config.toml
num_hidden_layers = 12
hidden_size = 192
n_experts = 80
experts_per_token = 4
d_expert = 96
d_shared_expert = 0
hidden_act = "swiglu"
moe_layers = [0, 1, 2, 3, 4, 5, 6, 7, 8, 9, 10, 11]
router_score = "softmax"
normalize_top_k = false
routed_scale = 4.47
balance_loss = 0.000646
balance_bias = true
n_groups = 4
groups_per_token = 1
init_std_router = 0.0114
lr_router = 0.00112
num_attention_heads = 6
num_key_value_heads = 2
head_dim = 32
vocab_size = 16384
norm = "layernorm"
norm_place = "pre"
norm_eps = 1e-05
positions = "rope"
rope_theta = 2020.0
rope_fraction = 1.0
qk_norm = true
attn_scale = 0.177
tie_word_embeddings = false
parallel_block = false
init = "uniform"
init_std_qkv = 0.0371
init_std_o = 0.0
init_std_up = 0.0371
init_std_down = 0.0
optimizer = "adamw"
learning_rate = 0.00214
lr_mult_qkv = 0.5
beta1 = 0.9
beta2 = 0.95
lr_head = 0.0102
warmup_steps = 350
schedule = "wsd"
decay_fraction = 0.387
decay_shape = "linear"
final_lr_fraction = 0.05
batch_tokens = [131072, 262144, 393216]
max_seq_len = 512
doc_mask = true
train_tokens = 801400000
max_steps = 3355
dataset = "wikipedia_en"
Below are experts of layer 5 (counted from 0) of a mixture-of-experts language model. Rows are named router (the router's row for the expert), gate (a neuron's input weights, with its number), up (a neuron's input weights, with its number) and show model dimensions 0-95. Each number is 500 + 50 x the weight over its row's rms, rounded and kept within 0 to 999. Numbers have three digits each.
After each expert's rows: a language model's description of what the expert responds to; "comes after" lists some tokens at least twice as common just before its tokens as in all text. This comes from a sample of Wikipedia text that the model never trained on. Tokens count by the router's weight.

# expert 58
router:482498470543543449426488545498491396548497479550506488465496411559453514578585441567497518541518477445519469527624554467474445530511449606496403470585462496485492521499505600586500460513519561527574497607495615523404482554428464440592515485580519474437445506418510510516503457540425562515
gate1:548493599458466423458496508444401527539366507473429489429476398404552537518465439511529460493441503448514564556522479513540436435405545528533580453619476503346534453536498457483471495513445494517493436541558527566520559526516539510567595454560510537565613536528528507522487510470535588498
up1:444495441515598478595508507522554544487519549516368509569466436499436483580527478518491517503522442458541421516516498552428536490477456510515536470498484501444462513489420447551604525509508514466603552505543521535428461452405526524491523417570453470514563546557416471443495483478509438475
gate2:524505485485433489416615485561545514537472516500470470533486531471669444408498449461528521427387481448437427517429531482450491447426470467519538448493505433534516435498598562483503560412601520518446497503556537527487520549496493498550538411486451454516510490463461422443485553538548481502
up2:497490471501540542510512505441472555643453438571477518537465499436643480520528562539571482456518485528457536556547490568466444523551497543456518535496407426560514475606498454437462474558451515587454502557485496445415553575531461495557404442575436472502502520499582539471565469543611564471
gate3:585550456476459500419585359459500476464465487599553570514573417490477564517498408512549542500397478573545472445545588583440490551494547524454510539516446571471536440504531466452506526536448497527409492439462383485535433525564465486515421474555469514532553423460508586518442499481493475531
up3:516556550407467428526539445481563527482442446467441452631521398575482480424446506540569422426497531555572513451563511472466491538505468449460548467582512568513401501456498520491436500436470446548471505503468450463472565607528471519541522466547468401467494480468406478393453529512588592510
gate4:531521479421504483470523491526483550453498467545480561489571501444460546484515557494487447455513495490483495460491499529448575564494438408567386391495550463521458515383529490612521460573406536579468480453526509553431456523435530397437465537551535573467469575505563359529463509514505493581
up4:505490502491445480468464490480425508478438638530546417589433397581464556437550575472489530463470545463507485577445473478469580564514496498583546529589530564486573493564489533464511500530426487426453411536424487452496505470479441479445516450588431583561526471537517534538583485506554507500
gate5:443541424521571511540476439492485496530604461463475461459523492559404561521509541618503496594488511526494510555458471531469548499472530497483487509390513573496544585485484457390497510575514552472512516536423511486511491477420517487558525594497526553469541539530562477433467556475551473542
up5:543512573484468505474409530506415472432430477548557490494509487564463458499545566471518491461482486452487515404519472521500481491464431471445469422563574456506462484522507452482550550441485531447569486491525484534502461493496556505475465410453485508539476491488464528479482450462501483462
gate6:493461505534574589653527532530477514383514450407512477537545548525510508514444573473549455492479489455524519542527547516495588487582510527470513446454545561422493496518453530458534612508466465516433517388476530480544532489490514529499434593486380462528585481468424566508529459457492525506
up6:548433558465505487556586408447547538541463467405492555505432519455544577527461565604556400545536421485547486534474591531442466501536590436615507357521537581447574529469532507531467542506473502512528505454408407529426484513552518486510469576564529497513435469467520520529465541580477507571
gate7:464494584378533491556505487433481550454480470474516439491493600455444569503446464514513455482482498486496511459465498589543453520488430526406490482441512552408519369488499376425469592445483505410561531487469567495475494450540552469449470590464481496487524461533476495522570523427461433493
up7:412448554437574515475461534512508506448412407496508453467457467512431586416549443551545465451502487440530508549508551542514526523486641590445476414444540547407448456535476456517443554533475440483528499528485421459451450533444536535457506624432558531428473432578544547538551540407504524415
It responds to: Life-date connectors. Dashes, in, to, until and age inside birth–death date spans and born lines of biographies, like (1927 – 2018), (age 59).
comes after: " (", ",", "born", "3", "5", "1"

# expert 6
router:560548490560460515542519545516496522438468444384509393448485537427544471523495576573440438441503547513479402439501636462480437495445598457498570488538548439498565547570394384476543525485487498580500490516522629430524520535418475529497483518593545499487447490461440536569527474463446498465
gate1:505492546606472476588545514514506464481548462573446522518525528469542513509573529566501475457498438436442452503526486443554407460478517517563493483545495505537442430553463489478446579435508460563447581473561483424504427481531534555510467536537533565450452484436529536519455562525575447551
up1:550545453512532460565449566559471488470574447520540509421471467526380513512441531431511549478428527457439567477486504539534549477477530504546479586456461465493536547523518578522551567562536578586492523473401446507491516469479556535473520552438475469472457466500525528500556454455436546422
gate2:570472472483549504562529375444675494520515464488431546488624442498530543526526467479501550618492477528492407460483504525449484446507540545487509570409491566422475477567467465483439554631482437479460531519448486459517469470430528478476433475536419475501511466492498477513566555580543454585
up2:484526469426480399507580535525499443612459557499442506391483480456504559550455570495479574428588598473513500537469458471493539542518506509541491473478483528533476588535503504517525554486473473508446411464452443485484497440505566406595385442533418445452595647535443556486575477413513475507
gate3:441477495441507493472567470452515517485519532473439500593420538465441544490588489585438477564539457449498466555544494477528439467489455473473442484551459558408511446563471485631537397516533505432469546543465459471541479490553521483553596422536526518580459577488443333492565465460500460575
up3:621473609449460415435439483448607480489484520469472510637520543523536459458506459473458541703514561524497391426465465401581464573575543506514497525527502475474377535499526505451573526447468517495558538510545473486506470518535513510483474475446539557541563508480552478479462529498569587520
gate4:562524557535519489515598527543478497467454547516449524564404399502532453612511420579529584512453483538528547465524546546563461395566500494523409491484477532373493500511461529411448449512519554551455491469571455431500640513560499509492523606444501525547440441453565475511478463503450491532
up4:535482509533484496491567572582512482507548436525513549518612529566470589481503560518489465568466446443510458520470452425531473466515540450438490548400560477478422463457490539481528588538510480496592460495478504550539571488518425558508460435439505510504588476495429541518482627494648449486
gate5:441508418494418504547494421407581516547476446518512471421586528466504453410518526617514494501476531491618455556523551536461476505567500458430504580504417469595520479374511523492592596500490461542482489526489481493525434475464496499515524527412494505577558458478472569555373573503494467546
up5:585430547515494473633478388532432401452548530464432552510523512461533498480570488470420525524513487434538518560492454500545445435580502525408492485511418604410556565471514554424413444489533584391507520434461444525472547474527486501561489459486485604543565492457441531423474553544517490467
gate6:535517476500584557493531433508357449485469530476485512530392465557484502513485562536525493506502555566516544470481477451545411489435482551572468412600499392483467366539468477540543450598455511516539478522469480454563431503524436536505514470522461536380494454471535457567375430570473476507
up6:573423552500506488457567500502440564413518553588463545465458494556433476528503529480464425508454502516505534518475538487559475487399509420514578578432448467447560512557519532555542529557417518477508431533489477389437510585477488532389480467559520526582486515511497421540469543489461430558
gate7:563496372442544475595509400472452439531468479494527431486490485511518578466494554457441506527477467510563505580543375560551529459567496503504425561582480500430438419460414525465531510515488570501524549547530582501456436524450510508532575438453515512496492513494496597442532577538470540596
up7:489517487442569486478488459466445442481544466486487509546578544411482546432465471574486502523498478487542582521528499473411514467451513484432536492551508517522464456455484537367502422438532466484533552570445527532531502432557543590495506409488489512450541507608475504450593490534472528483
It responds to: Mid-word name fragments. Word pieces inside names and words, often right after an initial capital letter such as H or W, like Hw-y, H-idalgo, H-ood, w-artime.
comes after: " H", " W", "H", " F", "w", "h"

# expert 4
router:552511582607502492498560557522510553438503504398539461516513468485468474492521537524480486483470484521455415496416606467484441450508533433579598507448456456524582609501485444548551505511491516569467458435564648510510474429538495522469489510515541466418475473509425562583521513496436540477
gate1:417471486559508543478489522477528574510528524452576454614546386521482605442487500499446421580481402498429506445550423541445646527520461525518420534486473443499539476450553491453486581523470504473500521534510558538494535500552541476443522492548433530540366491441542475519447564420572563523
up1:529406543510536490478553408574373478541410425508483404486513515431456556575461440530497469461517511490501533457490516566506491449460579497576569532493483426332478479432525497592404532513612503456511557513495551485515471546492415459472447448535540448503511474536511479512520504444459530473
gate2:468534517545494446562464543484522554494423470485474476430455553485396528491510463473526467525566508482452441510598464474556437508626570455571506523480431561465477553467492498507463476382449466520503512508508464521459478568495452532427477459512516468517519517495517477508400485483461487413
up2:590402494556483503483421575529463518471534519528501481467415463491543479541537389557511503532530542557468496463551456558646608505516493511457402569435504493451465554538496506550560439530557487505470507481350475502514428547468452505460493420539461506443495526508511502407427636468534509561
gate3:404531398516540485517518465482401476459554514524517580507543519501514489492537569530453473451497512573479523506505570552484629485426539458488498493459533400523552537547470503525480524514476409519586546507474568430574506587438462450532442548488448538463495526413437512490575517596524423460
up3:520473530432406513457474563468551476505443522479447519494506461580504585536510463575483465424608483462452500491514537475525507606559393439419514561566459499639512471503454599466488508538531528510374503566526448457468532371531479531511468417496565508472458509455562464531460534452479483532
gate4:519540534513418495475518514446494493596495540508510526444431525538485569388519497572498523491485503560588462448491479506390454523503408531561463524418376508464545471477456421477437474514591442463456482515474539546513450462524522494394394529434504481579565395485493503511501503515513531551
up4:493461550486518514497492477460520447428577506539451499527439589494545421474522562493435540576396571435456582447588502440531327554463543462447536496543496449432494487484414485488500558435513571598492553488468508460542565560609508498598519454468565529536459552435510498493458489612534479500
gate5:560431525566456441512438535387540515459570392564514480466445488471592580575453561511449523528575543568494443575452505465468481512523585599511469449511461474398466425471574522516510551521491502513462599623507515508459458605422537556438463456431543459511431559477491458504528524545544514411
up5:463507486558577523499582487510413487512485582461428466386550509533447452482543497440525471501482505446589496536461472488527555454418495491527558491503578456431485454582515497465433469533522475503532409439446495532500479564506441529524475556498469528537603529506571492537421454495486470506
gate6:488508503500485495533481399564487452475449521500518414535475548487450439488567589531487480471451526558525421520533460486414408525496414520550492558506489542609452468339568496507554477399413528569479526475556472501442556505534539454459552530479478504508502464435443537538448512525520496488
up6:457431555538520512501520540490596468552565404570468554568558378563553549534550480590482551519583523430550511503538410430508448486517510528465467551579500531527467537455464458502591533458517489459512457522511489605536473590539517531448580471519493524484541462451611475465426466457528553483
gate7:542494459407411468551509452476459431468460513401477551490448590506529578472427562530459503476510556607513468554581463497423475491479482474554547465502473583456527505576426541508466483556510598615438487522466529427550559492407410434519467468509497461419509474493393403491542454500404515505
up7:456433561481477567500521418451500585531485509465503505479510470433342455467478442432533478555437481520505485430445619461536512600540505589499535461496493494500414494423480468523485445470483466479483523550488493532528437498496564423557538612455523578473453431470509516465502621488550491582
It responds to: Word-initial fragment continuations. Second piece of a capitalized word right after a one-letter start, in titles and names, like F-ly, S-now, N-ear, F-ew.
comes after: " F", " N", " H", " f", " S", " A"

# expert 41
router:513425452547563460472623452526590529557509587501544554497523516440557519632481433607509522500566540451530504552493474515481539555576519678567401563540491543463461489493502555522475500447464525505489496534454607554463445510552527432496493501544481499523506617512528520463465528522397561536
gate2:481517478509535521526464421583557448522548491474504507613521507538545455502434468514548500570517475527456439482615420459551596488548469482590510567493572430551506521474422407480582471418489452509467508449437424490490562492509475420397420548514506556502574576510540600597431478564511419457
up2:554472454439451499510503572563474566514518517466516474501501488531541466432504531506497493484585545404408548579559480488452548439496566403395425536569547503556488525540433494499381497500544571516485470544437492531576511566515564539453574460529398437591603472455473448486504481536501525502
gate3:493389587510481516573526438399557421542532502418492488460524493531544514584457519504435417501489533400522499528501522491414421456564516526506546544572534452460459606569546480491523557438480423462569497489535544511458412435489571493447521486511458492481507567396471495524469440497434513445
up3:432525518503457509467394479549479540425490473604489457505494576513484392541500477493444581581544477496495449468563492484464574518470521501421496517452548435544411467373476478435569541474592544408444472553523469453554555465538451486478541432415538540581418477516528512565498575540498562550
gate4:527449380423429473481539487536494587491414568442489419505462518501462462525539526484464552505541522519637614479544491522413471512454379550489517502493526570481504485481491521487444507458505538526425526481599437480504400532530543522551564511469526415504443510420521465478502493474484474527
up4:425616591548551632537431501463481453453552411477496497529556519595448470491427584482551435575469467498467413555470533471570522541490611434575496406526458434518534538463581509519522434536500446515524506520413480525451646480467492500419458445484583475488520533498444489563517490516517498447
gate5:507562464391504594494485450402535541528444443589404486522521477540453536487518591526481556515452456569411435568502538482485499482523503621439515582538426407501569503487570517448486515477453573412484500503572500452476563477422477512470479469448513496546504529508518500596496527447555434544
up5:543585500521533547463543494426564477461528418561420506510513537470494531544538540571552540477448473504542389561412591457534466512526475500509427505586512431422475584441570565471491418472442597447563463505507425441525556546480396469522476416477539515577489477515495486497493490419515489557
gate6:577447525527488524464495423555494543415561489487557408553508526495578550473422487518486542468546497501566523525559417489493505525478514484516475485491498551489472519511542479495409514510446522505495531540484503500549473489501564459469484471438469536419500535506536418568465516472522502452
up6:531538460593519455456543529434513512554497548558583429508478531487505599502462533525453523480533443517482453496575477518430529533562584457564485502481535466570332459487562532558501510520395474596558411432491614427544504455491592470514461485465494486418602562471499413550495482499561532437
gate7:517417428494575452521425513528560540574567542434467468483436443488502573481547424438491510469547490491546483471517414487369553457408518552555534410527491536574552538477480451457505530500455493520525484442507534520553502515469628504526524474443468443487613552446545527568504552585533481466
up7:459462462533434542462422449576454568513554520435512498569500469448441480500620476592454501449558551474528477464482447511475570520481471519469558446523530472542599436553458512528544464515519512476437505446506500427426505612625579500566475548495489533512601492509596436535553525546489509441
gate8:446534523516604541477497554446509443431500487507508460597598589554480467493463492495518513447481502580485500519510428506448535472570497576550402531510602512444484494511547453513505478481453620522559432524454464539483594485367509512516529466420459416389517448538511510520455537566526486602
up8:508470555460465573434530433404432572407570474454603524430496495510464497480475462359395575439527423457493460457543441505460480502578499470492578537555538533500492526553529563466540545618446502525552575455495442551466568444443551410443528434509568456522503483540455574530530529474509565468
It responds to: Numbers, ranges and dates. Numbers, units and range words in demographics, climate tables and infoboxes, such as 0 to 14, 199 lb, 13 March.
comes after: " ", " (", "1", "2", "3", "6"

# expert 13
router:504554506512483489470515535534495515522460469453502438430438425483554418513447615590481414465512541461511427456430571453517465486471602463507543520536456476534550505549454453446521579504440603488574496573491615533493526453460503528459522509597524442511446494517435513490543595503476430488
gate1:503545451555442506469552576538437521539572443545521457510505443537440437517559538502459542553500458529539598442459454484551456576510581504450491484417479559538550552595447534627437542524477486508487484480469426513424480523496543576409513454498488564484524397470621533470473456514531470520
up1:427479405592457511533509449565497495428533436469551458564490542470441427468484476501431528579538570477453537525429532499592407509461490526443499480514508504534519508632472486504521609507554461483456489572589475523484521493550611534525480435559462533426463488448546473479535592527475499492
gate2:440436525505489552512505527606404510494424461558498535541503429517466547442550440515426548461536520441518434409515535495502488432456590492503537542495397487401429549559506504471500574438428517489457542575411499479509535558520572519549470469501514541488488468511460450497500549568476480476
up2:443515529493533504482432591537485484462422557418454338514451545402560540441478527560493500427533597415532463461480467463489461453516602500505603470503500515493502527504430579550439511492484528532457467604489418509444558454481535529516440451492578483499489508545499437511499530535487497484
gate3:554413520564559544536352524470375460521490486521494494475385527542452476609507477574522539530457488553570552571498497572524495478484563602515448486497582521443441457529512519494396513552495451461541526519430505441506436467445456451477593511444450524398513532466534504418436539557442441408
up3:586431439473474538496456576455539432476577563509529538467471555440508462539550482462569526481415498478462581486505613510466534534575564543440501451554508460567479413591415454545450471556531520487475504483538446630564534464485423456512354478556524488515486491504562556468474447529504427449
gate4:551541594500443494558431563634530519419543435519518470446543576516418508455547524552489505448478527394531530494522577470465504472486515519475584445405485395449518450471634551555517555487497498557562465572396547467478485535492422525459502417469508577501427489480483434534479469491446470478
up4:475408543577571504473447497500540490429452462435474416450482569475458564445456565516423513550471448519415512498504543530412618463385582464475521460492478424532519574564548467512532528651485498502500510505502565498507449398463521541500586558488508596542476527518503541554540503423374528554
gate5:555463560484501414512537474547563542569502455614552413454488568500549487473550556481469470436455467533523497492510458465473473451437551502442567506548464482586575522505557521545607474442418510486498461505496495434460497540507581456501515498497525494426549523524382510584505492558502506489
up5:485507549510467541419463427531510531471508570583543497381516545531444461524426513480470484568572586452518531516514486551499588431494465518451487515549394494494487518544526613446555548587495524486513497520553532542447472601494545489456394387515487545502499483482504487481469510483512449523
gate6:425454417481528554586500555524480515379469546401533498464490468491391527483487466533494481495353482506452506502574545388395426422540579490505538458497540461461569507446435430566458482516573481494474499455546516428517459558491512464479536458538480553446531435450504544512533483409585587494
up6:522484586505506465506474542532553557504502535474554610526565462539437583503482565466483542458494596511519522467492521470516440524574462492462450593529593448471481398489412476446521457463541520474427424512488490469535518619509577464455465449414523534429486497479520548568540480492583532537
gate7:464487494458455542528491536478422537575589605479483567594547476572451606510481518510423494541462425609538518443496572526435464502577510480548392539535488494502513549513511483465568515447447468533441579490587545565474559480562545489497506467494436537452516477469535431480470445476530590474
up7:524497555520554479539397397530475401570493517419658498502408436532458451478492512520558466441512586393526543521530464584499530456590483524544468478472556542427548563507572497414498405566538502428469528553399473394527501464466440465580547546489464468465566552500550516487516502459418449476
It responds to: Surname inner pieces. Middle pieces of surnames and foreign place names after a capital, especially Mc/Mac names like McN-am-ara, Mc-Gu-inness, McEl-w-ee.
comes after: " W", " F", " C", " E", " H", " N"

# expert 59
router:450549402613509570528446526495547427436563602465512597568579513529493463470538486485493621453595573466522475518568584435508513601489498553453513521420579519433490534511454499479548438494509498453483487414477511464536546440498505440487544525413530483505482393533514544499572433437419490456
gate0:560508402480502571446462550522377568518373537528400530567472448513481524506393478559442578481568549506482556522490531459577524473388440515469527491449454500474422422534532615433509480432604434471465502589587478591539470468534383490472547444454447526506505518502434510494560491471483414498
up0:543450520422468531545596459482575519510563515515590466466533579499447471501562489472498410485446398475547445623515397439549492504535537483592519413536547510561608542461463492447501496572438501493543455570463495500489499609484558523503477549613526514495570499403456457514474501595512465482
gate1:565489532427524418475520470445439517563442462448439543456419503505520517489368541477539390642485434620395471536487459483467444446517417548543555423536455475495419502504564502510384481522558540483557539594521515482506448513493544524486475505538493517468520567399478552487433539479491438548
up1:495575472472538378421577500545457478494510544587467525482453447550473582524521398533536480469581437530498523535460467571372513537539565525540605479556519470468487558428463413534546423431569495504560467473477494475472515451487582455532583460468456474544474515512570449467523507563632473562
gate2:546518542437540443538562465533508510474572509611475474428517468485604445527529493443444507578393572497441540507489439400482417447545512497512526462479472522542409533441553494449512563497393542547515447511498484447568569543593526508542517542475471466371530581405436423537502501527504492442
up2:412464508557497590575518506475482427558427511451501506572417481554407540501513565491466549475427517500526386543576461481558498534527543518494503496460540488583512526578497562422437512444535443561476493540461517472430486560514558558528427483521501369556582529478472478474464511584472485487
gate3:478504472490575419581571517446498539532492401495485428392468460501550530508484446486524409500434535525540607457496418585439532500498427504508477493528431538521560500570557522458505576371521528456608553554520510504409439477491541543498435470552468451470566536402513445532521462524521547521
up3:586452401533586529404564474471551497468532420488480467406486501494508497511535411484527451528501515477551558370487429501495546489488530454457454516541563437554522495495503576502497514453437576462492392522510427543458445438531516561484414515475533605517552512506499444524556411452499532591
gate4:551503473478588535489450516579508503385539435477538461403510455455459479525483533578515509454552491481570469437564525439477519455550507488473482535401572563466439561512512703468492537452524483455428482482453472499442518462624496540521425622502552587499478475525492516501465441455479504442
up4:575564498447455502485535519493490487659472397486532460512521522541494573482448587492438483591444489558443431529454493531456479463524400497596542390575441473552454445556501475484472483527455535581466499557522477546494452534473470524447487481537469443506572580414419494462495533571477479432
gate5:529536472490452479511633417559482526501463462523475512512473503462564486429515412426529435474507481452516417503518480483466460486521446590532420489617578509465564463534527552528458485511483515436483506530428470525530491510466528558517526457535510588501483450443482454482426553529470489481
up5:488467482531489572507557472486493573524444543405417573540522498485454542449537375553466496447400435481453507482578486500533487449456445545614483504501593473487534441498543537531456481470384526518516511468522398515483538413396493479438543481427533633483485525499472505482541515414507470459
gate6:457486486440493574546511468459553540494443381588505524425471487424457488571352516501495513491482462536463498450569478441422437472491474529384544404575489470574535475461484456541456589534555479530489582452592446514498414530480482404488581466611404445490519551483492472517454476531516465473
up6:482379538461487463504512524537529436537545496497482475439553474575508572489496517544426473521515588468608436435524569464500444487509443557608540462554489488470459483461512542526350543475450591451453477538447465492560501459437492563555508463500575622504514440514433597435505471504494483547
It responds to: Current events and conflicts. Dates, countries and actor nouns in news-style accounts of protests, wars, disasters and matches, such as protesters, jihadists, July, Iraq.
comes after: " ", ".", "202", "|", "201", " However"

# expert 33
router:453542553392461531542510465463504563497582532449557459540474555457572430494487480457578504430454441458490579520606496508545464487516513484492523550510583512527467533440505508499542478489486432461599463451495419498539517405499545536492499504391466471538515588496560492515456505539491666421
gate1:458451434491485501545525470546510465503492431401536442529509457528441420565502440532515557498378492534504517541563596559357447489553511463431461500590478508484559476485432492562491552532407553509542560625450529479492441464509508539521564525571436418463608518523452465555502556542442510454
up1:508459559530444531448488484497465508406482546502473438505469450484460605520434517450446537546485609456463433508533505392463487535499503505443578563498471583489546512478518528438503596511580535463363502505591565477543455531582500446540493425551547558437436510540507466510475438503530446525
gate2:541527405551394535490524562490459499459507394448522504509438499469470597456502614465465468530541556486474487536459587483532490562576384625418512491520455467551554442446559515450412498482502451526410520532449544483511475566598452539512586410474474448520491613518505470516496465568520509518
up2:469504440398514497398527553517535491408470496554460492485520563524497458452518551487492531517450421502523364530596518435446442499549523456447400520415529526542418448556555545495476507488537537470343530501473554545463487489471454565550449469538514542470471537541388526490515539555509518530
gate3:459434570470505453507500476473472499548486529503513551525520496445551494475390416493472533493519576619449509535528476547502626481484491499554655443547555535484538474493510558482457511506551510484509504444521482551525508501592501453424486525586499467486548556454506440450445434450490488498
up3:444501530476507482493454523430437547408508516543445490452489491488497603584509575452444469486531522475442503398535499687518499437506482549495475443597473488509538541595547525415527475516470540514475451469485508597504476460469499462509490467535594514499531578442542455540483613522532557541
gate4:552404534596418397525455469492517514571540513493481492393560515521509553469358409577445504502539491476574456581412554463575512511569528562472479532503455528438504504499485409601424480496528456476492531495565554542457334505537449417486520499514465510478575493432447539569503482469477490523
up4:460495549427484570534540415442500487490463509467533577521451409478452496566506541476472555534458514612490461394582394543523478480540490496481456483503508438493526498595446596429562492513539588462408515546457458472450494441455503464516527511483467541555499411556499491602572507560548427455
gate5:473472483495514479541566440426506523450560469387516493577453376442499454470372583456505427457524341459480472511465550530527476478610490512509488496423555563485420526523608619512491508490442474503547470491496521513501430413603569518561496540519607452520475486518483494476550513461522560514
up5:461546453507317519489451454595536450489543436545464532505447508469466538498552528468448464568447538485467469560482486549480508489485527554465502534496503464475488465549458538412599444518513550429477544558516489546398553541463520539417503466461471474433449475533441446569599415595598480518
gate6:497541496520450600584486484521580478503519544474440513532433618436509438462597473468495473446493504534457473518570535461571499587553515541524551445472572519492523459621530592501588491530505509445538465517456498466385516454545559580489594480433486458574470550567479502466503493495558533487
up6:487429589477514499496442477501509467597437508597475516509515434504504559532501419484437553513473550397551523563401562514475497537484531549567512434510521598520482562504457457546486457519525469513522527494424444517599454478500531434541531540481504484563498472569549421517487528526458487616
gate7:510486526505516438517547442507508455503469544523498483403417479478514586530493421548500516519486477506602525510464503508529618484505545592447465563544388454474579564444413478463597523322537510485564519495590519447520527514509453490569505549484450504597537458444498555431438548520548463480
up7:533480478570530478505505626456528499437453499549484544549535383563467559509457545577510551531495547440510431518532509555490466505420576490558494499539543586566464481625473466508491513585554532545383510507429509462433388449525525415516578494484566457594547489555505487497554576480489481572
It responds to: Sports statistics tables. Table cells, separators and headers in sports and election tables, such as GF, Career total, National cup, ±%.
comes after: " |", "0", "1", ";", "2", "3"

# expert 39
router:525505531450492472456590559595551555524532441502442504471507450504439519502511436513481363412496455473532545535493511481438560496355579529579563518516556605526523505522514591474466454443422454478620518497494482502521452544483580544514504488441518508664456601559491486432461501515505531472
gate1:472617439549417473498490396522558539517375513511438441439533379493572522455501446493527443477455553499560557484472557443550485463458443467524498507482552509617510511515485464490545530583480474486591564479538427447530506557544506524485419466442423562481523550459436452459502527475629483446
up1:407467402420492563541493519507416499460552578503565574455464556497510466481539536474502522373517500540477538476574455616443590505526547500558579504507547510562515477563540666483462538536533434468438460460399602492444458485501458566503574511432509424530466488560568527487535531554458489471
gate2:576551490464497542551494468539475480531538449619428527515456553447448421502402508454413468599587481562470558436563498542588509502459525557543460515444538503417390438418482477454474501452435604429499473512567508527473591454500535534531548564466486389457529531507567566491543478502467487539
up2:539545517496526487461458558553529559493542464586533451566410487436507447492415442368479449475547507493518503417561434551549474504393508472513501461514520511455461501431493489496393429413509563434510480550515506637511528442577432547520579544499494472513555514524539524567465474427432488498
gate3:475438534521475515439587487480533525563438522411525487431512477546393495550532490605518446446470486419557435479504472491420464500552481508462472538526431534550470551499518526515534445524506479550528550390424594547423564517501508568497534563492432425498556469518587585436552563404528511514
up3:394449476529424455534398494495521526488527430573487396518466469417481554543491472503519526496481425546570504571466498495567508494447462546473534446431596578485455523475469484503577514536509550543581516584530568446519468426556490487520510502482467422508506557521514468529592530421461475560
gate4:468478523498478579518561541468484493469555600495458491483478558483449367566530495505580461477525574431482569521438499405545429452589556559548488471463550532598542431523565529540552526478499486474505602477590552529429479420438577533498446534458406496453440517453398342518516403610471439470
up4:503509439493500473630567574465480514540450487447518443579473453506457470422530488480572515459576534456600472457459480535549532428582510425532414450464500557587429453581446529476563461459520496437494497470539528545503578530440535560521520480495475510486542447518520436591497504480405413505
gate5:484488494503534484502507474465445471579501617517409398506529548558443369459540501524471505482492455509506497445349442550511585497443437514513467476534550577512541456509548534416522568562553508472465470525513551515442398467523548518405600509475515475455418533505467472550508472518494516492
up5:452474464489528426512551547481424491513622534494420492479495588534464510515586457490418500443436538540559594519457535610537552477488508496483489492527482509440511498573493510414426482503446616505515465532470472565536410531604563458376556502549491481498479498513492535558483453557438582498
gate6:555408547503438506534516453460399587437490422539528474555519443443382482490466461585432456482474403607466578515512467540531526396523512497466491531439470510526507402557456522498534514553493488467433468473487481499564458415476553550461582536467580421469552473468483495496458568474516474438
up6:545505458498474464510532478522441607448522471496561652455580448448410523467390490482514485577551486499546517468511581441541523490464522441557458602501462426531501413484457569480418488516473490474540543532457507449514525472483583585521443517532444581466439512483469494457516549520530534527
gate7:556450506499513482495427420424520532415518507489432486475457500484526449464508500394447488533531516501491494508568566474592461467577398459425472430471404572432463470452478566492517533421517563462475509534554509489464610547511544534485579457496496537483507461464459471590538540600564405480
up7:584494513570414555520466505582478549523405465539506481498576488512485408469507589545381478483636556504597545404469558500512526478529481539530521528344457511489495519408421527512480503357467538475511469553543461500543494437486457548429492462479501471524440509463521446554560564485595559509
It responds to: US names and places. The and proper-name words in American institutions, colleges, sports and places, such as National, Catholic, Supreme, Ole Miss, and Coordinates colons.
comes after: " the", " of", " in", " at", " P", " for"